python train.py --num_hidden_layers=8 --hidden_size=640 --n_experts=32 --experts_per_token=2 --d_expert=320 --d_shared_expert=576 --hidden_act="gelu" --moe_layers=[0, 2, 4, 6] --router_score="sigmoid" --normalize_top_k=true --routed_scale=1.5 --balance_loss=0.0009 --balance_bias=true --router_noise=0.05 --init_std_router=0.0278 --lr_router=0.000708 --num_attention_heads=5 --num_key_value_heads=5 --head_dim=128 --vocab_size=32768 --norm="layernorm" --norm_place="pre" --norm_eps=1e-06 --positions="rope" --rope_theta=100000.0 --rope_fraction=0.25 --qk_norm=false --attn_scale=0.0884 --tie_word_embeddings=false --parallel_block=true --init="normal" --init_std_qkv=0.0271 --init_std_o=0.0271 --init_std_up=0.0271 --init_std_down=0.0136 --optimizer="muon_variant" --learning_rate=0.00471 --lr_mult_qkv=0.4 --lr_mult_o=4.0 --beta1=0.95 --lr_head=0.00423 --max_grad_norm=0.5 --warmup_steps=200 --schedule="wsd" --decay_fraction=1.0 --decay_shape="pow" --final_lr_fraction=0.0 --batch_tokens=65536 --max_seq_len=512 --doc_mask=true --train_tokens=551600000 --max_steps=8417 --dataset="wikipedia_en"
Below are experts of layer 4 (counted from 0) of a mixture-of-experts language model. Rows are named router (the router's row for the expert), up (a neuron's input weights, with its number) and show model dimensions 384-447. Each number is 500 + 40 x the weight over its row's rms, rounded and kept within 0 to 999. Numbers have three digits each.
Before each expert's rows: "comes after" lists some tokens at least twice as common just before its tokens as in all text. This comes from a sample of Wikipedia text that the model never trained on. Tokens count by the router's weight.

# expert 2
comes after: " of", " the", " in", " to", " for", " on"
router:497538517460517507409484456565481488413527556516467540539508508447557576527439498482513480565513444518463515476517482509515528582481485395584519483484495494488460485477458465496462497536461521
up0:507489555424532487503483491403445540491491495533480484508484524521531577496460451548513503458484548519469531471528529491488537487448497553521523467549505593541497599493541453428544574475523518
up1:488452490533504458508494474429517466450494540542558504529501455509514473513539492523500519514547453512506491507466519587525513534549469444543465491531509500464538532471555570477557465508468463
up2:533521453451478521567492528518467500491480523556530429521584493466470497520406519451487538542486500549467505478535437514515534471492489439473452496401527418490573536479535473520512455411498490
up3:481484511509503457468514480496563417488540515504509500541528499597526512492511524531516488532510441560479531543508451526462503412515473518493501502462574511522537484496500562442494551498487547
up4:496461553519559496447508477510451502486469523449472507527503545549477490441511391530450458496540513500439478514496438522494491502533492500505504459585442526545553483575490463429473471521542548
up5:484475471479424540499486506479530508491407508519496534535512499535530488495501519447492513519515444488496558466462508492544526464456464499536495475487510464507492550520467536525567481568482550
up6:469520596467440505411479520499489492521504466524510429535526470486525438509464542462534501510558476480451547503540441538533492601524485560554542506483518570564473457452486457484545497484490459
up7:419440500544445479524511543516475501501458464512412499420504496460547475511507538520471490503498386441436500517466487542472444447522461484495510505532537484536486546523527430541428546485513470
up8:553455454494515504446536575475511570464522424482554530506533488491503428510533499500452455537539544500562520445512562417572441420481446430453502495485572481487560482511543513491503473450506536
up9:525540430497509512450450570499573513525469443547502553495516455423522476502527428476489517490528446487522496507481508465379527566521468494493512499468463482423457545460474469465460477498478487
up10:487549510477448452535488518516534516553433492520537475543511538598467489493440431461464493466473489490559444522554487487536483486543515447554486469423536481481426557525424575489472547515490548
up11:533400486530568455453514523471544482492494508464590503452449546437480498447468473470515602458470500423543448493549475535471525512491475443497502525529502523494475476435417454503504503495497537
up12:507428508525573511493487476514451584460506522539552432500492457451479565480502470530516476483517501593474475567474482516493459508412525478444459408443602463462499490433460555556565525488479511
up13:527484492560500559498509452574471512487493506562420619565515549569564477511534560469497535502454469509439506558493519466490476517469504452487534501537473468527498543497506520419450537449552491
up14:481539508497499490493488471552530474412496511501596523480557459497536428501559493496479472486493524502537504511510470526567465519576498569559459494521550470487454448492475505403547515532521527
up15:532475516476498462512388489451415566504544487510494508462421466508460500477467508458562439502480401524529506433487552471531458541522495518480501523539473553456543549537565469537491484536511550
up16:461427578418516474536424487499490524471456495504493478553535527496490528413544539515470496499439497506484549461491496424639502497479473458518469500556513488491499570451551507448469524484453442
up17:525546596447517449537397424465493466514484448546499531549575522551515491497546524509529472525476505488429488452548489531518490506532534510571529528534499452549528521551462494512460543551402511
up18:465492500508446549525510489515454483456462475481494569464547569548501557547476507525486503503506431497454481441517510513507567483464497503494497495478591521493603540465496554489510473505541473
up19:504535512556505524509491535450459526443508551515476518534525539463476557477453445452448443457451471581523468530496504456536525489486497511520572524569513470473512535545480543488474544507475505
up20:582454559489508444540508502572519482531443601523581517534493462518503554531497556476551492538476541468510469494503536475510468540430508481521481460569433472529480449460544525423451481456541537
up21:456537506532526445415507520529566555495487469509461540510532451522485506465488450544512428488539579506595462497496520543534407514492529511546409448521501481516511530532520493513490381490522479
up22:484481507496506459516482440504563484503439495583506506597510475534515488583463490426508505416583465554530486508520418526460472492516556460481485507474554493565498513492478510485488501518526582
up23:524497492533506476421483529544476470441496554525485481521486510455481490450530472510542516504530459488483474513474525502519458438509497481468503482506531461494472492539550502510453447477492469
up24:598459488542526464504511547486510503516492424482451434515407544440520509491515500532534446532520507510494546518467485539565478508542494508489464541471467500487453534541416464413508462508482469
up25:507506524533502486407416478417495569506474469566498526491515410568501564473530452529467483581553551464457492559403520474493431490467519483446525525447492498463468530549452492468452494389516464
up26:594454472541500492496566491533515497429447573477454458521502515396525489510498489536541554433511505534483517457527410522567540455584496470492529463522490474495544556520474516503503524489504498
up27:545502425487517515457513539537473483527518520492535447505455456463484514543471524474512539512422518520489529572507484522438506497525488437505505530499506512467485563520497514473451531443463519
up28:460461544451501555444514512532522495509540535481516531556511479485477506501462514492538536548457487462463547516551463478486537563457452498527426517490505492579541517519519475497478437528541562
up29:533535545413547522512478516533561447510512444523499538543484476449495526461460468481513473519505521513510531532572478552503526502526503517452510508452579463484520606517523557532532508508458588
up30:472551488493517571453482454550544619556462493473448494505516452427496560466507449512495535519411448528458521500457456431508485490411412444507459468542636417578491534508471524521563417521485528
up31:469497488593485504401529529491507523496513498515544516465506526514467543489514472499503523525561562487493459488525515570533535517548529433529537486450463458581399456497449460532431510466505511
up32:536500506483575499502521506507517476453450555485593516479483438565487451433505423544436489499487511517465607503465516527469507491491524556586528612548505465428474502519534494569446507493450508
up33:538542495459486472472548460521474538517572485439523566518593512484414497455541468390527440491473409444497518461578521480497548539528489485492516466488509514525437480458539540496537430470544544
up34:501478496435371485440460465508447489467516514570429566526565508426478520543472476482510487458456475473518441483503576441520492495545457504544470488474580493522585525407514533482435483535543421
up35:543482484509475477458513507471499489470536419545520487577468548553495455551535575486507518505514561453512455532406523535548495484478529436504539564551545457512450508489454427477547477438424528
up36:494527490488544514441542523460571485543518551490534486501507462505558485584576530583491440479472432473516475518517494534509477551521486447492498498471509521496561522505448460489503416552482494
up37:499538496523513494447502471442464457467478624469499504476482551478514514533492454476543518448453438483557495428491505538468490477528432440484439458451572496573555548591421507479421502565510529
up38:493480521496520563422438505587530544539496490480522543573453512528495434473550464445499518486576543515473428517477523602507473465453445488432468494546482537456573423482497457478465525462458508
up39:468547597544491491484445521479492509504475489512511493537494509528499500568527534525550526472497439547462443487510479526514544520547496442520527479466504527537532527526515578499513523470507504
up40:490511536448476423588487502503513465505546496411556463607495552459492549465487533515522517457472489504474398460528487522534518466506480467503529550457488540441403487534507546548506496476483477
up41:513517571482477501541471489518546525466531550568499489456522515476519491463526558461518523523481538491451493491479506581516551442562591460585525505509487512485477504432447573566497506503439532
up42:500491529506462585527500452457513530515566500507486584510522557439521418489485477552511483515398504470596483508527507525533484472463478494442519486530506514553499459481481485433414470500557449
up43:541502523453423439523538512567462553578513519556537534467518465491476501468543520537535515471496495615494485497501542483538456516537541556487507516552536543509489437439564501506532437479494525
up44:555497505424545476438596513466492520561530519473473558564485519510527471570466405409596522594506495540486432542511475517451529568506489452525463488552419481542504537519456479454506434472422554
up45:374460497580484521523564440469561549406509507523455567500510470501539513505460544491544436483399534512560493470489473459485416576491570492470496526503520513487541489395451543474551466530515482
up46:514481472502495479516491570508527432615450479532580519383507476450530501546448446478463502493499448531505446422539538431527484421449468389529491499468474465493490493559482443571477500460471484
up47:534474513566517529479526492478568525528517494503492523488488501468491507547537517536554426505518539519546487513469513499526524517491503510518512480444498457470444414446499488567503506474521399
up48:459528506500441543444527424477440453488475491580531424529488412498576517491493510492531567476527443520497516536554551530536521459509504495520576571548492512445544485531468513501543459520533414
up49:492484506492528558428500539486500561451499501498462533556527538555535493562500466488456539473502508522406471501497491579526551524498481534486510479510519599486514516484468509436535450570467484
up50:536498482480459469502503549514528533421502477491488514479458491467538491530514554511515549550483494514519499483550449453556491599560475454496443535522501480559481479500433482537372530509491444
up51:509559413496437426434493508444477500491494597483347537493513524489501537502426494448574563481513504436546467469493481416543460565487511516539454511552528580558551485476473459501532516431523507
up52:453561503460533496497504514494452466494557486480475465513520479499541516525457501516439485471483477560537547508487530494406520520478464464462523584495457472508493413565515497503518540487518518
up53:504441503470507485447470554482491534466451504480473424563555537522504499507431539485449466484524442495509513501551498505544593537559520499527497496442509514492488548494501566585503497447495519
up54:468549533506511445480448522470527566511500539576536535572483539517476509562479551555477586474507508437462523520460540539477520472553440424518483476451510499522510465520521450474414548510468480
up55:484605549517497445544505450505548524486472540514448557543554517506556530474518555518492504500493547549478534522516512529587524500476588503535496527465505458517473469442459484509492529546436475
up56:405481507474504473482478544489505515527448478508557556501440482486524573547466570479558497468563468446530504494512441526524492526516456481467486457478517554512476475534526509446476444542416455
up57:474470503472454483450518511520477489485460513589452455440481554541488485469489491496481451549526477493511504530454515577494553510477491465452500541518497547487463539370455498480515490525504546
up58:531495514454618473399453526417482550491503499458506568446472451551484553533528552473452544507484458486528411494498504507606537507513426528579456462521470511475520522523465459513441479472534500
up59:548566467515468511423518529520522483508512459478537539512516494480532507583471569500491508447491567403481468546472534533486491493584556506517521468500572569495492551511479484448500531562492495
up60:463522449446482535461501507499490467533499456510492488601482480521500535530582463457470450510506529570545502476520453526432517397448546491600510497440463521534492512478422525528506454540439556
up61:528539509488516515511506541515479499509494553456521463504502468528525524521474597568587560474557481528520518444520458435460562495485500424477471539471417531452495527527497501487499480477495468
up62:527369542464463464469595478508476509565486575461545435532510481450522467486468496506504573562546447536524458511476557548528424533542550435482509490539540505494494519483493524519495454555492566
up63:429477445504456488516461503480505531558562499471446606549547622533559525554450617603416505490548489514500509568448606479481487479472460425490500516478501525480503480535563447472539511477460474
up64:395446503447462488545536458497541502550550471493504542515549512564504472513490430538497556542545455482481443496455492543446435466556440551533403562473467541477453565548446417448465539495477524

# expert 16
comes after: " the", " a", " his", "'s", " its", " their"
router:475479498458554508452421471535446519456547611537519505561556528444459484496449445488554460533483472546533434522548507596541457535506521463608553461517501445559486484508482481511457510473552543
up0:545444577583485467548513476504463527535532478494490539498477491440533556490467486470528523499503488545427552522518429571497449434489519521501462588531476468541545467519466518439459487485537488
up1:441489505420539470591482510464564491483510542515479445521502492420483443494582571446521389502450502512414527477512571492515601533475520533561539529493463517493470478525489573482482441484504471
up2:502515500490548544460501573481495462505493544482533490507579482466461550486500499567512524490555484500449450515529541566539456457555476568533553508491580479538513487494486539444485473558537476
up3:509518485397545480473505516432525503492533513506577509440459493530550528521486497556491499524485503539423565448487535521444419484542495509451492460498484472555498511516492549478514527423505512
up4:485504474458551460443473495483544461485422511480515532471510474522536571486467506550471548486519515568540511558451490513484516496539451482430492546493479542490474531483542502421465554540511457
up5:504439484528566519618468530536501487472486567483535490564434579511537440486561484466472513466412486536581481528501543517553522494523509519433554476466523504501543499466501518483489496402557426
up6:525482463478481512436531562532463489480505480552483401529489518444551463538441544457552476619493431515524435462559475458543492466549544548570513495502508508576500489401477506532584409504439504
up7:565519552449534472503486469518521503542488528502495472551507542573602482551524519489510562550523550479539497491505533506493541490471543492521475574493493557529446488583497469484552550514582495
up8:442501631423587423469516501537575485519487481491504485526505473580565510483461535511466513525499543489539476527461570511577526592529548528479501474479514473463556502508411517491509548513517514
up9:488522498541475529543528450482499509585543505522572498502524527421482407422494537524493541463377513465525475565456476565493519552486555484477528537533467486487497522447464533530536526469504410
up10:528429527498535530488448495494456561517515513446433456525536477498433474532461512476542488503526545525510475547506504487538453486496448571478468573514535457504583473503448528494513402424551564
up11:529501531519568534440518455579426481516445524554476457506478541419513499490464492473501492490508477434430485509564559482440489482456431518500535421475481511507522472508495535554519572485547463
up12:545457520458499507522542424447571483531543453484480510543466436451612536488499534471548448534437459499541506547585421537456499475509529503519487509486528511505510473536470503501475534434539489
up13:511482525459494468504528425478472530532534459551490576503547456451413467487437490602437431474513492443467462538407506457517502525511516406519522557545534475506552481453541457487452509454450451
up14:500476550460518547515453435450474533401536551469470481548510534506459509554541449528498460511398498552425501563557418530496495542471506642479509484455498511506487561453526503480470467534477537
up15:486445525480491494510537496522483499502460510473470446506573504486447464497507501469589500495499449494517484493540440431524467543558478483424506530472460580568494403553436514511514490421521499
up16:447486569460431521492418497522476540495489477486531517509493529481530457490538496463494515487505502482519431533487553455477518514528546534523528502529493397496523462530510481528431543510481493
up17:489496530452497507520434473487513581529542554527504512537481568559511533522502575552504458495516493455502476482443514542483520508495519542521501452393540466456503524546505560535475491569415469
up18:482467441586485550526521519459499512544542489485547491520474450542443539488530491517481415528475494455529500556454468447535517570465501496536498500473503470541457464522520443564500531536438453
up19:610415482492509537511454500497489487508495543552494554427568525387429523480424401473470459453420459547484457486462497537608481561508490474545501428512430477520493505510563491491523499386447484
up20:570487498485546441484484421529521495562458548496507528528525456449563528552485446496458547469444484573480495500498544562447486547524533480536491454519461436543431571538512538488476515522485464
up21:472489501475538440553482506582507494520587518497489452439438555437585466489565401527570509586466492546524462521507456596506461466503506532578525506482445557478502512491513473517522488518479456
up22:398476483488545421551501612470551461474567490434492526517461475501462558573500499547511527453488532489534514522520495505534513475541547515486485582568527465432504504465514527508474517503559555
up23:462524516592549459486464417541501477557547463507472433568483486557519473464445580504470511504468493454512546548513482494462520446528532533500562564506456514505569502504493500489491514473427475
up24:533574492483538491469484550501400487526411494492453587564488508513452504556489513528505457538482523471516480479501480511520455519521534585520430506519546470494499542512415464548447466512540451
up25:556518508542504529471487484570521412415476547454466485509528534466452516465536459549462499480412500524438546458491418474576479553518542499569516462420473539534431533488511537466523493531496495
up26:527508452467510480490465494515468481429559538512464463460540501489418573457481486437499464594475526523590622520437502508478508430503577510514456485448446518532552479535557533535504546558526527
up27:565487519494536522484477479549426528573411514476511529528479469549435524561528500502473513497453552565437509445494517524527477521500455547482510454516567480432509532515561448412478434404477524
up28:521486486445542489493487516517451424492544522529465517439441425525489435528556434525453487539472483417564469460503480534505486473545465498458468451531454520520463545442523552514553490453458412
up29:467427530518531558445536430509463485516477530551492561483524515504526505521488510543546518522429557492531510513548449485488473510508484543539501474517504428516432440525505522558519510552467573
up30:500483558486491501576434599493520464480533460455499538466507534496573511443539514470425527484577437544484440429522511574446437561494448526471499482543478509508451444493524533511507478459485538
up31:512497468488489460484459489425422538500478480542554484555523500526548536491473519462535477518548515526509538471463484491467468570537435474509528468496484445540529470542446506484492517542492585
up32:434528557472554469429462547483550565550560475507495502541520494533413553458488496498538472526490546501457516523504529499540518509521509596525491527492529479478465511543494487515445452478498535
up33:509504504479483501436482514541531558481597503525551472580530406387499481481456530465534456539568457472507492484489587390487475463432520481529482555526514503555461440579468445484413537408498486
up34:528533462545466545454541534536534496514482596465462502498533480477522482555539481430523517446519547518484488517503483507577474492444493514537506520501537541530444538514532480527480490532542439
up35:449513505422533450506456500550469501445530478513482457556458544472483493468496474446570423524478409535519500587476561483468490538442490503583457541510473493496454517476509464473555513494488452
up36:479468511494489513529488526460500500437538523511534505448522533492479476473520535516469492476477553533522509518507554511518494496547406512561473544506488490615522523505533509533497487536555473
up37:473592477429520556438481495459493475495460508550520507495519511465550415559441494595515516483455489517481537509524531509432454616545530525494524520493574426466456496396484510490553477496444529
up38:493479474510519531484506512465489536500511546435497519490464497446455521498485498450534535475536467547521555438533512460374483473437512440483515518496486480482540521555493537423449515521531487
up39:470518509593490508541476468497485489486458507530525499483472529433486523474526534501533473517511524468456479478519502480471538550462486470548564451455530446464551499481454504510449471535484414
up40:578488521493505508448466452520528534455517572571527490531553511501499484443519532508518452500455462493480470449531461573465467488457477493510505536395481479485494553470477516524535414546497485
up41:528485459455474523440499413399527480529522461504558526462532499538521512472545449495496535543528506483455513509506503508473527457498479582494536489572492534553528483515556448519541476535537510
up42:469559434558496510514460458482517482455578476555544496519525550493461402531470470503514452512591467424516498525575484584537457480540460485493491523540516478479599547546549476568523478456531450
up43:500567449506529564464542574493487505443511513483493490534519481519398536473485490504494473413491575499449519519453452511490549498413464520535478476468501481542534532508541497436526495520550488
up44:575510434533592508593511451492544446507462551522507546522512505491510516431536465479545513431490477458531548504571497486521523479446454576497499480517410468526482471488497453619523472479519555
up45:492445524473499443524564539549544515511510507476481485476519546531513517474548480527495557473523455535501475527562537466518554503534429521567489396459508432536482480536479507482466528506538470
up46:488449544516516485456503538485475468535477525530438507451469514498450428457477471535530558484467490554449507571511402555506436519569510476510531478502522547519539507480563491504501531524476520
up47:521429481468498470552504507547437507466512458489532527548501500473533366555458493606482517518461548470509456479442493558504534524485449450464504524552530491506441540496430492451566552432499493
up48:504514533515546580514438460537481518588561490418513539511543551547425533508561467481538463532543512511473374572538489513548471474425479477436524540527523486536503546452486511505452535503537476
up49:526432409414548501507501486515497479514441562498571489427501479508452510530468524552460507483488464578509518544522536521480520459479487557502555422479513566506484564497501419580541489508470432
up50:451440459459486438488505516514520529525520511469515417460555572526538494482466489528494523542520464510506527534456454525531451500449532431569491541492544497513438532519549576478439525463535456
up51:535481491566595506419464485545465454425472480502551465515525429554544518537506472496560489524534480468518460504552541496466493532557475498548447538462467412501458477447521525492542464455501515
up52:544515474582493526502465514571550483527521502500495560566550545491478460525571509478475459536460477461495504489552482530546466481435511504486536460521454495456508505471551510397527453540447444
up53:533536481547475558501538553458485478454574470530529504445467526456510459531533433484553545524471489457553510452503495572448526438470458539490513475467550470474464542485490515443532615513485536
up54:501464401478519527442471614453457543531503524541520459467506471475533481531457432528556470437471483544492476540565520479445579436508457503501542547468528548526529524536470545517459485487470506
up55:577481442473552476427503457523476510565456444556530575483525493499597488480524500477424495575475557559532514531509520501511488460512414427470442462497514524519497503493476488486482481497525591
up56:521492479539515516478506482502450482607495535515558454492459591478494534504503469420519564543468526506534449594407535476552457443468562551526485446555559533514479510481494461483425483508460520
up57:461501554512511561499492501547454538473530503552514494538473491536473488559529430419529468524503490515510517476494481463542529494501451517457530509501482506514472498511423502559462478464416457
up58:473471469452532513500481482531486580500455533524579473580462487478468528479510421375464507464561502367579481498569489467473465496559422510508499452516467489509474485504468478516527545490500463
up59:568476527494500510511458521487513578483495473456509405482552471562523428447493548488555453576481478526503464503512489539477549505484542486541522489447497536549449552506497503448549427444487455
up60:495511494525525466430534513563460528421517549516494491511498468525495485579520499480534508552551531475557505647455485574494477496455529576534522477506571454472461524497512445515453504568561562
up61:520520474537462499487544485450462443526456536506536460507450532464449537510446594498506522523478496415408562497503485448465472483445499475473456603450525490556569470490534519511442538507523456
up62:554465538466505504481472463478506452528491531443478518498461489466527486514472531493508479581493543526499568527518533471484448477478462489547535477441516562539480468530526532453496550478486463
up63:535448556509525473462546512467496516468527571510493530526521544505496449482513472466524550484472484528478489546555503564487449524470538589506538522470556470466548500432561426476384518494472436
up64:470486508564447530499532495477472481547513503440491488541484528480512518455483474515497493470499537539480530466533476495454536483493529512569557501484458518544464563487511516488533507556471482

# expert 4
comes after: "\n", " 0", "\n ", " ", " 1", "\""
router:468494538397568566457512484544463565468494568503555465553461478476494479542496503487509508607432484535525452486550483570479535479486417500518497457489495462497511544459452531482464487490499517
up0:504506467544493476519487517527502543434545576448495575474388523560507478452523556506452582496452517531546513522558462534484510467533538523478478454476535496458530494536531429520472462614530466
up1:506459497552476562515508523484434511415567550445511412587465535496429542465526562520535488564504494469490488435467495528453509460468509494550515439447519556508531549476468565474494514466507502
up2:436479590530589547510529466470506564532519550469508562550487539462411553439596504522446485553488492583565499518536500515500502526548434514573529457449519492547542431446528533468472553524462515
up3:525518465481485468443512563542507567470524439462457500453518482448550505476476508515435472541494495539444511434462553510563514520496498506429459485510457507476481503485498546493548467523539516
up4:430519415524523504484581567460468505487484481558476475471520484542513493495545577490493493487545516500484582477490476485498479495500518480468539515490476508494490565465473452503462480482504547
up5:527571462470495510513461529534538508434541554542543525444612498476533484545508520531553525459463480436524509532540569472578520477493503470567525467469476444491557501490509436541486450407509482
up6:443567508433521534550484561495509502478507507529466542447585533439567486510469537497452471516453491422511445483493536509503525527495528469558551542508568464480516471500433555607527533456447456
up7:470535594502466568501482434517531434500461575465487485488490523478477499548518406488466546632496470529527500499527469531468515490528475478525536478540555527464527472481451468514571429454403560
up8:475561457441515540488529479560550538439552480482565506510488503593477452549562479455491561469510430491573500563497496505514542457509452510551554502471501463501430519443533467498491549488592533
up9:567468536509458586547498429486456465495470503456536507484465444474439582486504507546555468458477421470450470504513415525447555534456456545514574503455513525486482513501534550502437502471498554
up10:458459509535509494416493520554478508428510520530467498563500494574448455456466470496491421515519525424527554467475502534514538433523535592497520542508525520483428525505443473481456482486483452
up11:473535530522534515466483488580560503517523485460479442502464528543499525509495495530579531514475430537505496634516432552459546531437408435526457457547528515429450478558452524494522572477500548
up12:539453535547540481452500496524488471425510469430486466528465517571455519497532415509515504482468592477536412490458540523454526506434507498543533486493477501514519484484488446435467466507499569
up13:468475485469601497536525520518530404531447414498486564517542462502465489515509480491501570479534483491479570500522530435478508443552443550419496420567402488543471582546510490562455545491529492
up14:536481457553499485475524425481470457462487488547430530441515480545513538537554483576482481534501498531448502475498486521482516515513461484490490466549464479517517507437447440451459521541504570
up15:420518476486481549513586461480364494487525462457488495467503442552527561566501453458467462545542422570428549443549539467537508450512499515506436549465503518459462564468474522534478449558472510
up16:564544461478459458522526505493509550512498533451416537482462434459529551458528577518549565574507478541493472520497542427597464467525478408496502523501509424532522464479454458414519479478491512
up17:465491479426529587497424530551506458502531508532453481542517474527439503470557513554522536514494533537521459529508448589475549540518528471477522461487538571489532520540489552534491491471486529
up18:463472438477477523546481548543531489419478513492546563486475420438454492506498557500490455517507568520508490507477453500501465537499555473499517422492488444518521455498512510560440556448515508
up19:493493615462474473577508411478492489510422537463547576594562471458527482522477520608446477459454500537395535476511499512500485504471588473440546446500512461575482502526525464622487489457500479
up20:495467523462449572520544594523455494504548483501530494502502525551515537509522549420516457465545485438492467490447410533498528495477431514565482457488486467459517464495458524473513529561468455
up21:443451467428608559540474422516572495561510484531480471526462515557536479519501541468489444593470516468473558448514458534463535461463512533515377505572516516532480527532466498495508546486540495
up22:492515549469540484485518463539518498496458502514516540550498549435493561451445456483478483519453484440482456539547421487507495496488602476521470531479575486568536480527479419480476431430453480
up23:543577440588474513497509443488485506443535594500519505455508487491474408545502553568476525546435449468501458479474521477459492533448480487435529522513451480599476451478476476424458489472511450
up24:565488517552503536482480495527528460486530563598524462537544532559499520518500463507503517551479469485501460573425489504452452431440511509561450491474526485513531477495470465453468453546457425
up25:541497495508497489584582535509492484525540551582532631520526418556497423513468562569546512497538527469544533546464525521477533462460470412518518464583526488530471496490555508458485466420427507
up26:500499359512544506538473498525417533462473523540453526541541487452580500531406468546560651563438507481563607532470533478525483518470476524502429466440493480508525417488541511481476452492510462
up27:490527499494520435564423493515476485398437435568454528525466460451479525525495476481555445542551524538502522569507522576530474463425478425481565496455484462565493556533568574537493509493489497
up28:426546569522542541522506586522495493456471467511533565522543472526526511559454558526499433517612561469607527553525479473474476465471514462546510502444470469516440556461493490483565552482523472
up29:457497451446498490505461524520474500524488540567522602490497456544504566612443509510467445492484435433503528531451465513481576529469403506476512514481518567465569470562555528478449549460490497
up30:457475551501571558459518489534481568486524483519572480417466486509490496474477504566571500495516542416475450514473453541528502515494467484529522517470518536504525546447486520519500535445511414
up31:426495490500415471542528478486497499512475542550468529469503526513545488524524501430430476591468506416518458524494580524452445534481502522487499519572431548547528494502478537435456535503491479
up32:501468433451559485469489518457495504463536517558560507491472434461545542488509454483507545425513512506476460521513505466507461466575531558451489528512522476465500497527503505531455446482460561
up33:451454505543452504522594506452472505517441499457546514492530498453584526515499457503590473514481487450468440452490473530484497445484549499559554468434460504521488480518504509468454477503541464
up34:499469493427495566541500490501514488468504446440513506564501471506519506547577497530542481517476531449490494559495492541486489499576502554603487519465493493513456528488571448507505513506494467
up35:485438481457521551493482529550439490496499524470527509550425462554492504527562467473469514505437483483519534460472484502506511473500467528504512493459522571507516521561515482499501496434493554
up36:521567537560478452467444485549529475507485478531462495481510450439565563426435508559485490489544489546539532537482500481497402564516623460605561567584483465543486466488545439566528483522499499
up37:501540496464492572490457538482530516442506488505588483525466472509451497513512556474495474464471522490474447486508487497480501469495459525557517478489526549565560474543407521518494499569516469
up38:514459458546483547569458497467507501534504477550490498488409535477462494509485512467507559419516445447465457391499506440481467508531481491535483478502485532513494470462531529504417480529498540
up39:484432511500489491445592509577540460479518541548502470521555532491551505475532539486535515476456512478527453425534511531500519517502517527457550561487544520572470501475553523557521466497497460
up40:493485508521533461474455504523531534457506499540507427420537452500498490487491459573581533510454484468582480474462511498523500544492527506551515551469465489529538523530468437477461464438555487
up41:481531544492545631516505611523504483464451538500520530483483468461485481559451539459483438459487565517518493446436505448487455513528435456551495533521546541533437458507458428517498478479493509
up42:529562571492523521484552500513494457515552561497542561523464529498465440468536507543565408467482473451518503486525502458515527458529503411527598459528541445495516507503529580530495564471479493
up43:480503458461482565504504568586356501530557502482562453486578502476559480492476581477426500413522476559472539451604522518510476537477495539530583488490520535461448489472509470526510520498556494
up44:470414487474481555484509442454521534458553558540506508531456467585550493560493571519461468457573456520438456527497489541488497498512561505478512502517522431504440484454479501472430532554467562
up45:529456454476513464532525474606543441465493520566422431484458513426558535464435491441516441515498534515428511547501527454449579517526492546442540424519541489465510523540471516485492609505569444
up46:517454551421475512500548493486498510535557525536497484507485469553540460436455566496408502461487573497498490502529513495468517552550511420550510443543477493503547451492531546463574508530542537
up47:477429557459455504528503481535495477557529405503534474502448404425445521493489477492457510504468457483478502460503522545576483545508544569496512429564427515502507554576455510521424548476545513
up48:527536539440473511553463494534513569493485550559550445529484431454534480492529519511487591531539486445467510489450511511464529476588510483520542422565499532485555521521541438439615558451530530
up49:450502469512551620440418570502413482530498518492529494520521532418538467492526460500549530510507543553543460548499484510485482553531489480505526499467528494475485509475557580478440552475515488
up50:460488548519495548572485489487471507486575435552502476533527578539587593512520466476539483539504535565512476566520503458538441536505490507494550550413476488578547461451494483506608439493530546
up51:462486471449465546513488476530516495452448545475473521554452479481560471501467527553455509455470545425541446498493498541487495536470542499493411487533478493477504504466525471569460543510517527
up52:425511434459486486499519467510513517518479479535497550528494521582449552534518549524499458517530473497497538482523499491503491528497499509445510470472497510464495524448582485448509479485505547
up53:473482486550495563519480411512454441525450527453423540535465504518518546523479481544474477502532520511495453512495459449570555408580468463539562471458437481481456489460441531560499472519494499
up54:494499566500425540525463541460456539540577479535445524511530586497497529565515440502547439510487507512496496446392435481533483522555528512527494472517570474574489507435487497454467479471449536
up55:559487506440524479504472509522461483550551506536528508524442587457539489554500537407539532518560463495508513535490433459504533505561520506491493433516490545543516519441505616514528452404559575
up56:462474482447509484476535480561503408493485589560546483548542475497503477477507534545472460475495478453530468492527545565462547468480454531490512546445444506552542435527417520497525582451465508
up57:494442488499604418537472512438493492499447578516467557514481494480459495520494513523496474435459519539494436511479451458474495492431441516563494501421545501494507483541511502494518470438507464
up58:495464454512538541527547510492539431523527483498531471473516471536497474510528512469500556559479522430484549399517497512540435478523453489523476535555535495562523497477490509485477471462492605
up59:508502450510492534494526487560476523504445481419537494539452529533548400465483498527505432503497535470541464482452526498429499508493522438478512548543512455494460516478499453536524457485532454
up60:477519497487470502450451547527509506516531549460453557454500495512449543551494532553438513570521504471500464497552514457554525534579474505509468413543497525478488550549453459475460496475432507
up61:526486554487527463518461583491575560512584509503435489445489437540449480510530505490484460541466498508487471422616532540527427475529533485502455495520486447591527536431473512462483489462460484
up62:527519475498513520486471499507499490444496424483484443472501559456584479460457492484521500482435545531438529473448566445479551462496573523416529529566499512490582452548549538532476457544461459
up63:453415538511540491449449466524498478379580493528458521530491515493487513511464495547506506494480461547478504543556515511495447420493505531449467445441477468534403490495479515541472470451540493
up64:493491496469520438513516477434484561456417474477503447466468464533558482444485548480507512485540454491517535534526501520518540564520449485474546501540511520537584602492511537522505539523463484